Weights of a small mixture-of-experts language model, trained from scratch on English Wikipedia.
Size: 9 layers, width 224, vocabulary 14511, 107M parameters.
Training: a variant of SOAP for the experts, 697M tokens, 5321 steps.
Below are experts of layer 5 (counted from 0) of a mixture-of-experts language model. Rows are named router (the router's row for the expert), gate (a neuron's input weights, with its number), up (a neuron's input weights, with its number) and show model dimensions 0-223. Each number is 128 + 24 x the weight over its row's rms, rounded and kept within 0 to 255. Numbers have three digits each.
After each expert's rows: "mostly gets" lists some tokens that are sent to it at least half of the time. This comes from a sample of Wikipedia text that the model never trained on.

# expert 34
router:162133122152118175149144136087137147169142104091161147098112150158135111123164135100134113110101115125138124058160116109102114126116128136122127153116123116128104127156125108119120112095144139144143130128093112124159081149119136134084094087122106170118077112133112149125102150115137109108128189117181132156130129105149129141101117136091141079122172136077137119143160101123108133121129129129166122142117095137118126104090117137098083103140121133104156142126148131098142131117151131131151140150072114187147137162116106133104128147142174119104138185145084141031141105116140096137137115135121120072130104108119156164133099140146101138135137124099096142104141124089104146120124
gate0:126106115121130035133157135080128112156122129148140111103106155136114126168128135136106129129127131135118139160128131088137125086102112122118145140121106139055128140136125108099137090094123144120127130152142149131135186100167163117190106115129103154152126141145148152137138073114125108120153087150159135132140087129128148183125137129113148176133103112142127028086134134093147142110116126143135124124170116104107128166146124108114125116127125099088128153149102117079143138095147129140104123183103146128137159149150107123124162134147082168132154151099062115105147128161141115168123122135156117134123160141125165139124139130129126128139112130159113082139119128122140130140160
up0:155121115121090152133088134186140116125120112119089123144140121123114098109121147125132114132117090141095079159188148136133093148133148119117093156134146092107106136153140131147191130121127117142109162123142111149127131127126126131147147133133124128108106130141125102122115171102120141138145183156132124132117142141129092107166089121112101159123132131154118158168119125134045114125141123128109115172116119102128124121119113107175139155120165209154109125124139106137100124118144163133147113116133125124115120128130102133107128116084133063163091150135146138111103176135105152091101154125169124111120137177094104074150135084139104153089137148097138136180137157123072113090124
gate1:113118148122124109112101125133121125103130096129163114159173111135100130133168113124138095146065124122164143132129165115130125155135128124127145127060111105112131131142125119138144143128128150128142145122091123112107086103125196165166161117095127145124138137047115133075089117155139149127143138132147153143128127131102115169157118140107126099122145161120145132125158144136076131123127139152131078125155132142120088129088113102163128135116110121113187108090147179118131131099089138128146113176128111138171122182156128161072128111101121097107119170147100124103176069139142177157131106141136171129112114131122132102115122149138095125127114137174128124134144150082144129134131
up1:150137111178140171098145133116151094147084120171130112128104178142125115072122124129117127077134142141133102098160127136132205093090150150146137149140151117142084145141144134151146128187125117127130129092124137107111099130155181101193100138113139129136115146140127127128099151099129136112072134122140146106130126118130124111127137179113134090125116158140173150148151139129107149120097155136120138127139094126133180152116124143128125105128127143133125132126158137151090120127120153107131155129149123108052128092122136122148103124174132133130099107147105076126109125107156128072115102092186107164086124150119075133128149131117120106124159117130162140116123125126103097183143
gate2:119127141132173134133128126125100079121134128115150147087128128133144124161103083113156151144125132115168128125159132148139123141127149149120149134154100131130182152141092162118049118123180122129138129084145085046161147086129128152134114128143110140142116136069136110174123136158127127115085132105196154155118105131135089166114138160099120114128167112195123130155131140143121146121114148097111124166127113123128140129161127122058131143137172120144126129145124097124154109134138130090113155156134151119127114151155116137094173124124119134128149152134121142168108121127117158124116144134168127100124167110114073117130140113132123125113098125127104118170175118192109107132145
up2:139131128134186136091113123084135120124103120125121135129151140053152128122133105124130140159131128158098148147119131110151120127136137135112095123131117133134130150116142137131117136101180129116097128134122128115134166142136129225141123162131114144158091155159142129101140113121100151062098172113199119190109149135096179121131102098126135183101155109115133126131103134130103131140113131125094093126123078132119151108150138146136149070131179116131093074106142121126119123124117110122123129158163141112163128090132117127168164088126147147102092127155146131120130117124068192147140108111128139098109114133131097115123157108123133137096117106087109136133109172120137117141110
gate3:104122131126120158133174091150122098109129125183144112151125135128132155128132132109122095125115140138099135155111127170143135140157135106147111146138107072139145075106063160133113126137149112136122129105083097169129120149133148137127150134189114134132060088084141134117130100127118125142077098089135085136111116114174116109132116116123146131164190135145128159089092110116080143158090121129132108109117069125119160086130118117132074128120114135108143143130092131118127128124129159131137128154065145126147112113130138162128130145121123117124140134110108152135135088113125095172097070150131132117126128107095119154129136135117084131080186144131113188114131126090133123123114
up3:163142146095127117155088141083127136129128116105115146084110112125146129135122080137127145128130110121104076109145113117122130078109114130101113115128142155111111151132153100143124156079122134121128135148156169107115128149107088149125133184074125074129187192158135170129146130111120128126179107128165173093140108158078103107091129119118093155126110114102141119124133119115148129113125108133161129136183165117120116142100075137146140127111116128116099144177120129126124103128133094132127117082167066105126130133162104102143123126125112136121095130153128144128131172153124144115132136124143109130167145148107138088135117106118127133182086149107137063120079133148140145143171
mostly gets: " six", " four", " seven", " three", " nine", " five"

# expert 96
router:157172137080129126133117149100115135121138123164114143141136112114125105122162158126116128135129168139101146151143118124166109113109100139143107119113091111115159128148092072161117129133091120168136140103157124114092086139154096166153132132126126159123111118086104135104139126118156102143116167131123145105137070106105081146176111117104179108134083134123098121104170111154109093158100194121142095143111134146142146140130172110138128101113119118111142100104098152115118128146114085144114116146158137149151085151163105103166141136107186129110115179089133144154105157131134077129141151074147113112113112130130142111138131140119151112153110133136137112144134116181098156184093
gate0:129127141130120177133161137170122167116142128123125156170127124128127122126141110141129136131121100187129119133120106118135126142107115167125145127127121136124139124137056139130103115101029122130090111080131111105127114118157094166144124153060099126120120130121102154097122128102150126113110168132135114136126108126079132140116071101158101088093055108125133130134136117114128129135132187146139144124094143133124107138159132133127084095149130138133133126135174133150066095127153124141118123127087089087127128105105159124165172141118146116125124075135145141115113141168122108178071146136173128160116138143138131130104136126108112104106134108147114099141162113139178111136126
up0:114118146141129105100131094120126132122152110122146148128101114113102122131099127149137163108124125157138097107129129110132167121125144164136100175122128133139117122122010077147130062120056113122115109122124161095100132138142107128191138128101149165105129171115074146116119101131136157122117198126169201171080089128109127132122128130144125112124129084152122138154137108137134098124077152122134110115129152133133152131128150168158141128159131140134139152144106131138133078141131124134136111156088112118157129130132158119140173126124122098119156113134150137101128115177148156134135148166156135121146143163120131144120127093108122088117148127127105121115130106165156132161117
gate1:130084131127110130123112087094114149135125095116135127112135129129144118148144124175137126135153159143154114123124118098169169135119139109116185104116092128148179126136101130137102140130160150100188155126152113131127134127130112134133116122124125111106117123112120119128118140134147047131151121108095133146118138153128124114121110126137143119094151097164108104118123121094130108158150148115111103143114096154167130209127146159200158064130122113134058138119137155108163126107127145141123120129166102128181105141115120125126128133138134120077141147180109129126124101065140136123142115130130136155137114124135133123161106134188115070079124117083125119080135080093096126141126
up1:083128111102129161172122139140114149127132133126119111133129086106126132095148125128114183146128112129126115132137150144127144140129094103116145166133144101101127141152127148120139062134136084157077108168096131144133108110108132083146149101152135141157115107140189110125138078109071199129088108131142088127124185115133128139180149156108087141120138122146142201116113114101140147130154135122139166131114120134089129118091112109105128154136072124120124095113178129129120125135122135108125079137102123153112163139133125111145128148127165145126140110126126133118109121168135093163097124138117148071091127144135134136113129104125167184170124124121130132116108188150167126130107
gate2:126126175063099148116137143156113115126086141091143141069124103103129113131148121158120160106111109128090173139161108138125137132131111137136125088109107117128165103107111109150155110126127123145141119145166122129071133146134113174095125167049105134120136144134107146129106074088169128123125126121127129143134129130134125123109129137097130095128126111086081127142167092153154125132119157124084151154152158128158142193127183093125121148099101131122125130103126126118191122184123081108133130150136128123149105133125147126146159155128146134139139187129187125103099162128130111141122142103134107146137136129128127074110096120090172113128124186147123133165133129129137126136137
up2:154120140108160133163118124146132118149116128152115139157131175129119147117146149107126126195131127120171127119125132068075103129144139098160123156138159126166153123142142178096135124128164150129149163146162089082116105130120142097144163137171130098161130114131136134123127129168133132128104081120178127098132098075120120181135100109120112188144182132127104116107114135123110172111136116121105125091155116111121153107088118153105138141153117110128146101131105114108110134119121125117130133140128129118126151145130099121118100129141151114110118063157165140125139115084099124129165129164163106094177075126104129127116134129181111137131125108155143075113128144202125162132147
gate3:155111113121129155148112140135122161076084090145136128149123096101117125196133126141150097139136141115102076114139125157127124137077101128109144121145123133128167180128129116120131103161103128150136136122133127143131103144137155107128129172131174133165105109139113140126128146175102151115164155134164152087116129104131105135137163189115137133082100132109144131092159146205115160121160132127117135110142126124121102162140137124125141131122097137157137134062142121109132117138155127139142121137136118127136065112087129130133134112126137104107164203104125141085176101158158080162135163102142128074111138157138088137139124128131125075123164125140128137135147165128099150150119
up3:133111118136153162127067155136112128110099111133121149133142093101146124139143111131119131158115142074121100022170138128103125171099114123126175131162129118146129135091135130155105134129109130122129146125151138134139098124133138101141139137134172143214098118121119130126125128170092129109141136120156135101115092132139124122121145157126129132098124169093142135113164109136123136164168118125127152060129133064158120154147126120143132097132102194169149135096133125127154111128171122104137117132101142133105064131099128124145141134131148075118136136103117177125154125131144127140134185110123132097126119148112127122129141157099140131120160110161118161116135166159088145127079
mostly gets: " Department", " President", " member", " Council", " Minister", " Award"

# expert 56
router:112120117125139124139125186112142133134119097131132104110144138109154132145172141165090105135171131144078105110118128152134106104106149159142127168122114173123113148153094142156109098083125107149107179112149121150054107116122147147120124070087098109088135145146140086131138094150158117092113146108125132144152076143101123165117124132111100164123126115143123151084145135119096093097101096088141102143093121110087139094111166156131151100140102121089110152110137115141152098122126123112138137144097165092128122111136049135112146141087152110121137161121132108149096138084121119140093127124153102141104142119087138138098135147093119145121171135149109153123146124111133084110115
gate0:128121101119113118110124128096092127127138103152136071118129105104046108176124190133118120074129124139128158082146103090131196127120172138105171133132107167099118137109100123099110167135153175138129150129119123114067123149128160131122112120152104107122110116104105138106123133136125093147106114146118088160153086132127108131137122151072099146129099137125120126146069150171126155116130156108141136143135090126106108138125118149125165132134116130125087158135144184119116119160115128105112094107069142104130062106133108113147117121108096134127101135130102145107127135146120053110132158149130101164146135090095150142130161147137128123135147129111125138125143123110127115136118
up0:206136106165111156154147140129214146138106137106130153128119128107117100122134131171127149136125128134119112129139135130126145129127110133135127146128133090123131097168122125141117163144120123100126117144118137128131136116122164117129134103130159053120118187115137072153103102139095144167119151138086116136144121140090127165124144117144128106148091133126066174122127112161151141084132138127130096114105128140147114093167143123122134135156165102144158128122128128128122150088158148153110132151121142117194147088133112137095073135136137129081108160122127110146091157128141164160117116093145104117086121139110041154126147171095122117134187109131144149134130148121112119114133
gate1:113172092123135127133092107107122131200116109168127069122117157112171110107129154121137092112154167101125109120148125147128128114119094125092128106106129135122063155119124128137117140128138126139103065095159132118127132179150109114110128132166119082124126152139127114130127133140129151087131112129154121183173115179126094142169128148131150124173070135124099147100134145102092129133100147141135119127131097077144123135143134148156150090124092129143161120076095122158134155122153131151099101147133101159127124185138113128120172114117126096125137140137126111124116142162090135143109140162108137119090136131131128113045145169157106148101166120132142158101110151140136124116111
up1:140100142175107125089158114123144144082111168102109172114078151135110138134177129113124117130099108126158170176155133126096130124162141123180124127126082124139145096148123152134122130194123102147125151117078119115140124125093169118131142125097109175142162126113138121119154167118152138161127129137142104092132122129118114111123132085119150141130140087140163095153170099140175168111143130161119133158136149137141147085137157142082125124095091115120116136180181116147152096127059159111139130144129141156088154100122154108184091115147137134115139103132141137133139118133127151131141116120171125113126125152126137160172134089132130128125106133134121126190164119118123153101145
gate2:113197140132175135130124144120162160127110118180130135128115175144139135128133171153128113129126161142162128139157137123163102119112182204148130098092098133142112155160119118111125132139126146132114133097163127091095095137135130160106154120154117143125170149119122108138104127129157076118135090118147123098133122132149133137162123100133113153119117120127106112119124140120203077124162119122118138113123132138123117120140131133124135116080093077128128111103048135128135094128116118084149161136083153081125134080151103135129172131145104111128123129116157126086114099123131145128145125084129151173125131116123136109081170166106151116085154163110113131127127121123144083088129
up2:103104129123162128127103126075128153150111121136136145150139068162128123137088100070116124107129135123093089127167124163187134126132111130108143133145147124119144128130136092137146141127135123138124180167113098104113094121102141108120123108070112127100115121152094114069144121143124128072120121133149126066119091115133146146142095122108165136102126172122131097148107135119090139144126144115106108140114100122116105113139152111119150185132142130121135113140126144132147109131108077167074127080148119133121122111149125096083101151164172121110156114120165126120133139129127096142141095068150091134142159136122133160149112139128139117110133130129084079131096180132146095165072
gate3:118113204095109128132124121144111083154135101108160129119122102119130172151103170155124140115112165151122128081153135125147159158140128109120118092186109099137126132122130126129135070110141115136143150136144147112122090131147129151100148124108151106125158113153140126153124135115124129099039129137130099120099114132138149130134132158126144091132118143135165144122126138125125157115105126127118158126066153144150140157122134202151139134109185128094069108128129127120141145113136126125123175132139133144119154129128119150120162153119072096113134097109147114130099120122066122125071126196131120105106133071123136121107104127151110114155162127100087126115130173146086158123119
up3:133134108148137140145129124070129163109120207118119153140158106093140112122127127115128139147130106135147131179094120137121134115129118162158125127087127135113130120137141117131121165162090135100165098129128129155128137130118128124132086177145107153204078134103124132116107083146163131133142106119121149136127119116112134085123129107137130128142164126134128140117165129154118122124160111128133126110183135128096125125135123051098127124143055105153189127101151115123109110133133119122135117122148129139120065123137174124127115123118124127160115130156136141131133141136181130138180134082134119126174084186128131137105134134123096122091064131137171173122110098112136122122188
mostly gets: "ova", "ura", "ima", "ica", "ini", "idae"

# expert 78
router:131124153127132146127104126151118120136114123166096157134146115128127152127080131163126127084137110095110098147085108130164114099125157121143150103150097130149144137140140137122123134157116098123142120119142086142049130132122152117105134098143135161129153091122150126148109119167081133111108131132188090130163096183124135177131117081134142125136127123143121136122122143090131154114077122065159119136144119135134105135083175129132124104141126146108136157039118145167164128119117132113137149172141172141130098129147072158121115102121103134098121119145114172101092120138137131150120137108128117071112122106144088110094138132087089127185134161115112113112134139085125149131117
gate0:129125163092122132059095112149113102110132129156102140134138130143112145128118128131109090124119101099083170136132069113147087128128122128133129106155139131131122126104101160125127156166107145117135122108134121178138134136097115118112154130133161139153202150141080076130129123103078171122129125125126118116144138156141132164130145094134188110131120130141126136076138144140138122094105097124124137123126088126132127143057157128159129125105162154109119083130163130128116127132125126177135132242121145130119092192134102098151134135148114102128124112137125127110083104131136128100085132117118083117142136116147110114108161114111112102120150135121073095131134133117145127114130
up0:125128163148118114126127139099133128115128134139127115157118068085179127154148161108120129178087125136100142100142138132131138129086182119107123128077116158111130155166124140131090128103152134120120166094135134128147129122134129143127151072136138154110134112126127121139128210142131098107122105093125147107114129189128114136100133134140083129123119126101128116131047077125083123113134128136184131123122122147051194121156114134144129131185129122121127094114160136121135113177080113118128130128113172130124118128118114135147136170144126134183138128088127150101145081107127127110123111130155157112134137144136137147130168129114109124098070113155144108115120094122137126143152
gate1:155130130148138121134136129149116167105129160122146138113182129134092129083099119129145112142125135151144101128143113147156092114098099154142133110101162145101088111129150118114157146124126114173097096130176110119128172144093108155143134133126126169084129144133145177129126117116120172133171135129137075162168093114159131172134127147087119126163119099180129144122130134126126085120114150125105118121097116120181168119101146140070121124156117113069129109184108127140105118131122112115120134126109179131128077122130132136119140098087137172116097165134101152135143161159123121104134118092112125136115152095138157115048127129121158132113097145123155098118129075146126120167128
up1:144128135137097143110131110170124130134144167169060113146118101123112122124135146173127131154134204145169102142111125156157095112134146124111128117107158122117073118140109124059128134144120163140139119159133108184119128123107106128124146100129096161112119119146197147139132139142129141183151175128131161165174107128146136138154126138123153120167110125183112143165126131123124109134137121121120137128087131137119126145108140122102116175133128143128137127063148132107085128062144101136124121161137132077111111147102114179083114142128135105089125124123100130141134107129110124154132117113157135146133103100147130092073115152091104121132161157110082123094126088113116118140124
gate2:122131127103160101128097118148061118128127099124150137082170106126127128181112102150110132087122100104114070190124097111144141113126115111123161129133102147098138159114136080149189149111132131124137126171131124112091120138090143108149146127216130166108092096128125102110122120141115132128127130171177130127136096116128117123144092134168150129103116094137128144118187125141114155109106117121162125103139106151121144148132173148132149111137135164111150141094091119124122139100110132112145181140195158150188124138147113129095174116131120124139144129136134143137129106129125110088154175146123122149108150136120119130126124139133148074165138155128102116125157127113112111163158
up2:135121186134110117126129122116129145107118153136092091131097131102115121127144136090138111143114183133133120103138144110122165074108135107139119192108131092138110160121176137128120136127136118097122123125125160120131140193087112111137127136066131127134175159078127122114093126102115095132124111185125072166128184112157117103126131132156135163116115124170104120117122130142110113142174136126160129154093121127122130118142131127048128109126119102128095125138120165119077115112121126149109139099084107102108109097156104076163113126106147119141145132105126146164090110159125118154152127122123163140127114130139166127126113115128084057100137159112114157139117102128166121137103
gate3:132080134136119143110097130145151128132130116151120126106173161145123127129135181180141130091160099117134101130132200128162091134129094129115128115121128187122145138126125166150118151094158191116115143142122115126102165093135131131081137104132128128091170124147149146115059088165145136126126153127127129111163127131136141171119144137147124092130155125094114129137093158110131117132087161111119095136137130124130103118120155143099113110108122158139125132076110102130137126107114129110135128196157186159129107163192125129133135098155101176128090133145121130100137127136124115165134080132107167138175133124153129100136149102112135101161113121171108140128136129084155122092103
up3:129124113128129106158147156131106124133147100124064136128130140128093119033110212123117106112119104108131122128128109137125200122130131124147118120129117138081129098099163130139131120196125069137104127133106121169147128131116130103101165135151136142118129116088135094132136159130147120121146135079129125129108100103121100105116075127129120131162119127140142125124136151136086150145140179138156138137117151106165137077139141128145120101120128123127120147139166098129128144136142175150126149083135116126130134110128121125126124118126136135143119127130139141163135194105145124132235157145076120095133107130095130113123132168133173179110137133163122126130124121145109101143150
mostly gets: " Croatia", " Hels", " Turkey", " Azerbai", " Iraq", " Lebanon"

# expert 109
router:145164131123134121080142143103130121148134163114116119127119134152151128099089136137129175076102165133118157083104174126123146108179131153130158099108132168138135104126117143144101128132116103116141145101108127119072094126117112150157096098119120143116174135147134131135107087101088090131145189129151123188133136145125116175162132136110140149149126155116098174087140116134152099086147142095151128163126152063128131162132141114141129099167138113098119158144128129135105139145117084104105131138130153163131149118092087133141146137104117148145117184175121122138118146146099148158094157091150145097153149100114151134108130123127138106141151128123151164100119127064110170128143
gate0:154132097155111131125110114135146181130111159142097104125124128119126127082125136105104117130112131113066124134119132166143100175096085154087146131098125109143090165138127129158113148132152080128140134136122124116166127150165161117183073115127165069131143130124100175111094108154152106131135110108184133107131132160126109124179114109153140146121163130188136107114144100129160148118122138137123127146164141123147118145106132115117130103137163155146158140142079134166139155098149148146144125122122132152131082147103125125152123131100144144135101107138144114140131168161130116082101176131129125139127162133132122120126175123116125111122171130146098081112071129109133193116072
up0:134106068125135124097135108160120119128138198144076127131107113097125127107123181065118081128132101112162127125164085090137132131085129124115148107108125083114153128099152169133101127151138131140100117116094123126123107174132140161142084134126104122113214149128119180105108142170137125122114101128129114124138105158123131106158139128151142143133159123112123109140145097132164133142111153152122100132106219130117148103174118100144125105118156101136120155130102139124161118142097093108114125125131131145083151120108149141121113112135126134139090147098178131151119136127096102118111124164127135134132158144125128105081128117071162065130131094129113108126128130120123151113134
gate1:166132118111127127120129156136160139158141143196125180091117124101096155073090066113128168130113152128139190093170177159127127112150142127107141126137123144115129128130124108158145120132141071107125130125132105136152122142122127136140136119175080096145124088112124111132092098144097132146133126127162146150108117124101118138091130112178129149138123189127135135076098144139104131134116128103153125199130118118159115161126125148112096100153106089103122133114154104119099131124116114135128111139106154098155126118109135127155147117131132137135107162166142077174109131148129091148080157099172060127112144110151147166131107104128143112129129131122154154104126102150137111163142
up1:149160083112146126132102125096134122130127122143115128121128148084127132119125150121106156128106150123145154095132166121186146114148126132111173128166121115161146104147080119103128142098130107146130107121127105161148106117142146131168107095132108127144104121152139136101126120126085174161116135177167129113144124133122095161142101129142174159134149155131130072117098143117109105130118117122131168117098132118158092148143071138133130072110138131104117165075155091165109159104124101100113104114125133149119129116098119137129158099118136151132110095178102126118140109137155148094124132127143135125121187132131162158127134128188145038134124077100154184130120137127159121174127
gate2:127134132132118157108105137138158094081126124108125129132145133131057110154157168108159142122131142116122169089141158137183163128127122130084138136132130121168130179112107122184078128141121130177136180133123087065087132123130087117171118129087105127102130145128123119125129127124085119082127137156149090154118098138138114124195096122134172141128127147123088152120149168149120115131115163139170143134111113111134146146130140127091152122106156147124118157173127113130141115155150129135125164107132123123083156121127092151148147128110139191134147133092153121200119154139134139128107129127102141093128124077132132130130129140098170113129143114128155110150184126126132110118152
up2:174129115105093186134128115128141133132132123061147167115159153115114096143138145098154141130131169163133125142128137133128138145167097110114157130113151121180134137146121156155145180126106126178121122158128079099089151125126147113121091121110133066156102176124131159114130121154101110086131133102122121099079065169090140118132131128129127109106160137147154108174136087141113052123117123128148106087127136152117138132125135083123139128127126153108155098135140169129127122131099128176129110143143101164073152143108080139123137128086127155165095141112120139106130101141156114114120111109131131130102132082129120117131101162118131124137128176140144111163158131153154118125150
gate3:189144137122134112128181129109131099173122122092185140109113124125147164088149124127126142135112128089131120100124147144125131130101105083145091065132131107128137082134091120142130160105149114143119128083116104105070124127113131173137133105131136121079124082147082097125081097134122130109133154111121110131133120139098110114132119130089145148133133130122054164129139091115130128129113101103171128137132129118147113120119130106151138124128091096158112203114132134121145122122119112100114117129127169101161129121124129121173138129178125117129167143149106109128147126132086139157135139137161167124104138133142159129104128101139149107215126129116169129149123062109135097160136
up3:127078132126067141122185137121136119135165126105133145142117136123169178131107120132123095186134109127074133117127119157060162085117167122146082127141093111097130076154101119143140120089145158150107140120113126151124129110128117126107112068103123129124161128149075123131132116135116117111144147128131151148112123153144144124129127118120111130131093132127059127129124120129130102125132073141125133160198148100141128087129138084144148111117135113113111195169167127122181104119102089127129121148134168147136129130128113097117128158143149114168101154164117157120144125124126132106113095133130125112119150110065139121125113120115145186151157131115134150077154127113150119142125
mostly gets: " British", " English", " American", " German", " French", " Chinese"

# expert 33
router:149132139114095086142164137150100140127155144129151150134113141153147113093145156106095165133126162146150166061133115118110142148137108136165157130156169112114156095088148111149150160131117108121129131108151121126097111167120134118144136167129108142104131146127116133089121151162139066152105141133121178121112099134091169136170109107128108131181118129120116133109112146089126125158104163132088146150180129152101157126075149096114098079115120147077124148098087145105106108119136103133102103122085128134105115139153092086125135159092162153158082135128135179118104119096142114128133120148139133106150139176147132175107139148117154114171130151149137146120107095133159125135110
gate2:124145083137197124118118145130106088147137148120106143112133153128157112084078137143129147134130151129091168128115184121104146145125155132155143181125200126135114134118113099115132159142181128118123109117126131101089125116133129136149109123148115080127135128091141072104122132125114094093096123116127150128121121137130138128121118131144131158151159135107131142123143129145097139132112123129110115119133132139094163106129140112129128121119124161110138129097115122156112134128091120114107137172134122125122130106136155103133162121131177100112139174184108182153077139141146088157108126092138056109172178135104121170123115141101128185136150127129157153092114136129136068196099
up2:138124140160121128127120078132131169133111131137127129140134094124118174169129090126149134114131131129134131127128124152129124110132129168127136097073087090109162121124124147109092087117084148159131133164128125152133143132115145138130142115132167155143101134137141152112139124059125140110140129121131099116128196095123113147112130152108165106111071139147132147187122112117146106128148140130135137133136128154114102131127120149117160133144136105157111128134130127141144122113132127119120140036151139137160158164109085126156112118132117155137089099131128027150121120141133141158120119085128192141089127127129124073171124063131175131113124135125121109131103126127128176092176
gate3:154127148125113159077129155119110100134130122131199170107128132155128092094145082120126130124102113134095127081155144120132117114130120159175173066123126123106130122172135123151138116127175097120145100118123087138140088129057134184148130166044083122126125132152124132106122135128172140159101128148140131116124114131136151113101145111138142154123152122126120138099133128075108128116130135137093152125128123136126146108113167078129112054109113098132128139133131126169085099131142142118141101135124137115118143129139156107147134128098156117114141155143170125166134093180162121137130134173138133102145115106161131141134174095152148126130119138165150162128154090103132117148131
up3:135181164110131122134113108137130147138130101097066116130127147122138138125129148160103106136111174106129132198142118126132132135063181083098091125126121114105108095094096086125155109146121143127128136130127127169093129119134131095125139097194141165121180121083167127126128141125122125129117158132124132124128131128134127114093110125060112150154120118126140114126147134107142125142120132126134086127131124130132130129150078160113142144129120088152120126122130106139101177134087139148125193103108097140152126114121102132100140129116102128117148101066108097091128129088128118171145127147123098139119131151127130117128051096089077126094129154103108097117117124084100131083128
gate4:141096152127134084136126045154115165127132126135131126125077147147125124150130154123144154126160151114102109100134051131102135126144103090124154110130110119136161135110158112149082163159107114129126155135135093142121146147136121129137170136130109154118159146139127161097129116128123141146127138160143186157138130127113160164136137106142124117132203158174122093127129105123083089131132154115120064222142145132116169122094121138119086136130111114096150078128141164176144145128132151152135107135113094157100102119126142107136121101105120155117154154113135163118135146131156100166108133128117150112109155127119151152094155151122149096120135112133126135107127177102136140150131
up4:135153137137118119109108149108113134119130152128118142104129143145132118088160121113127174115145152113110148115109099192128154123129113125117145139166131153113094123135149121117135169139198139116087181144125087124123162122124135110130142127135099136072129138131131140101111140120137153132115132160136106135136090156094181097136116124131154099161162121100142173138079127106103129120156153096161136150158081081096127135068141133129132111133102079096156142077134112131131132082132137187109111146141118152127097107128146133118115097137129181163114118127104120158098147128136118142147110114105170161122128116132177129106143169131106057107102063121125149096139145128166134149130
gate5:149132134134129120133124124154076100117085162120126089077154125116094136132138112128150133169122115119131098065124152128113120111159124139125128155122159097128147119130132123132127140114154117093160139108091130101142147192074153119137108142148136181119141150128173126137075130105127125128114121128143122127097170100126104104131096116118097181117102160135105123118149128082126062145124129111149132110123101129114158104157104110142122096124156123109091165154161164132126130145136136113146100126107160107115102175143075124130146126095146113143105190091073123111141131104183125135123115155099131134159129119135113182121090123070131095158140128141183130112117132160128121130092
up5:091122140114126136116141136118123147134209092125120152143146131138168131132107121187118122137141140088098181152132096119142157120131082126132137103141135169138106128119145135103153130132121135156075128139145142166127090094165111155123126090137084128165126108104089097161138115126129130101159128129084164148152110146146139104130135142114151117108166121125133113146111143182141157092127124144123129139149129146163094148135116189128166126115100149132192074111120085113123099117112112141107138104141108146121115109050179144146121135131107129131143096137159127120202120118124124100145093107147127128106138125128109098080134105181128140092129103132098126131134117118094087124130
mostly gets: " song", " company", " father", " album", " brother", " band"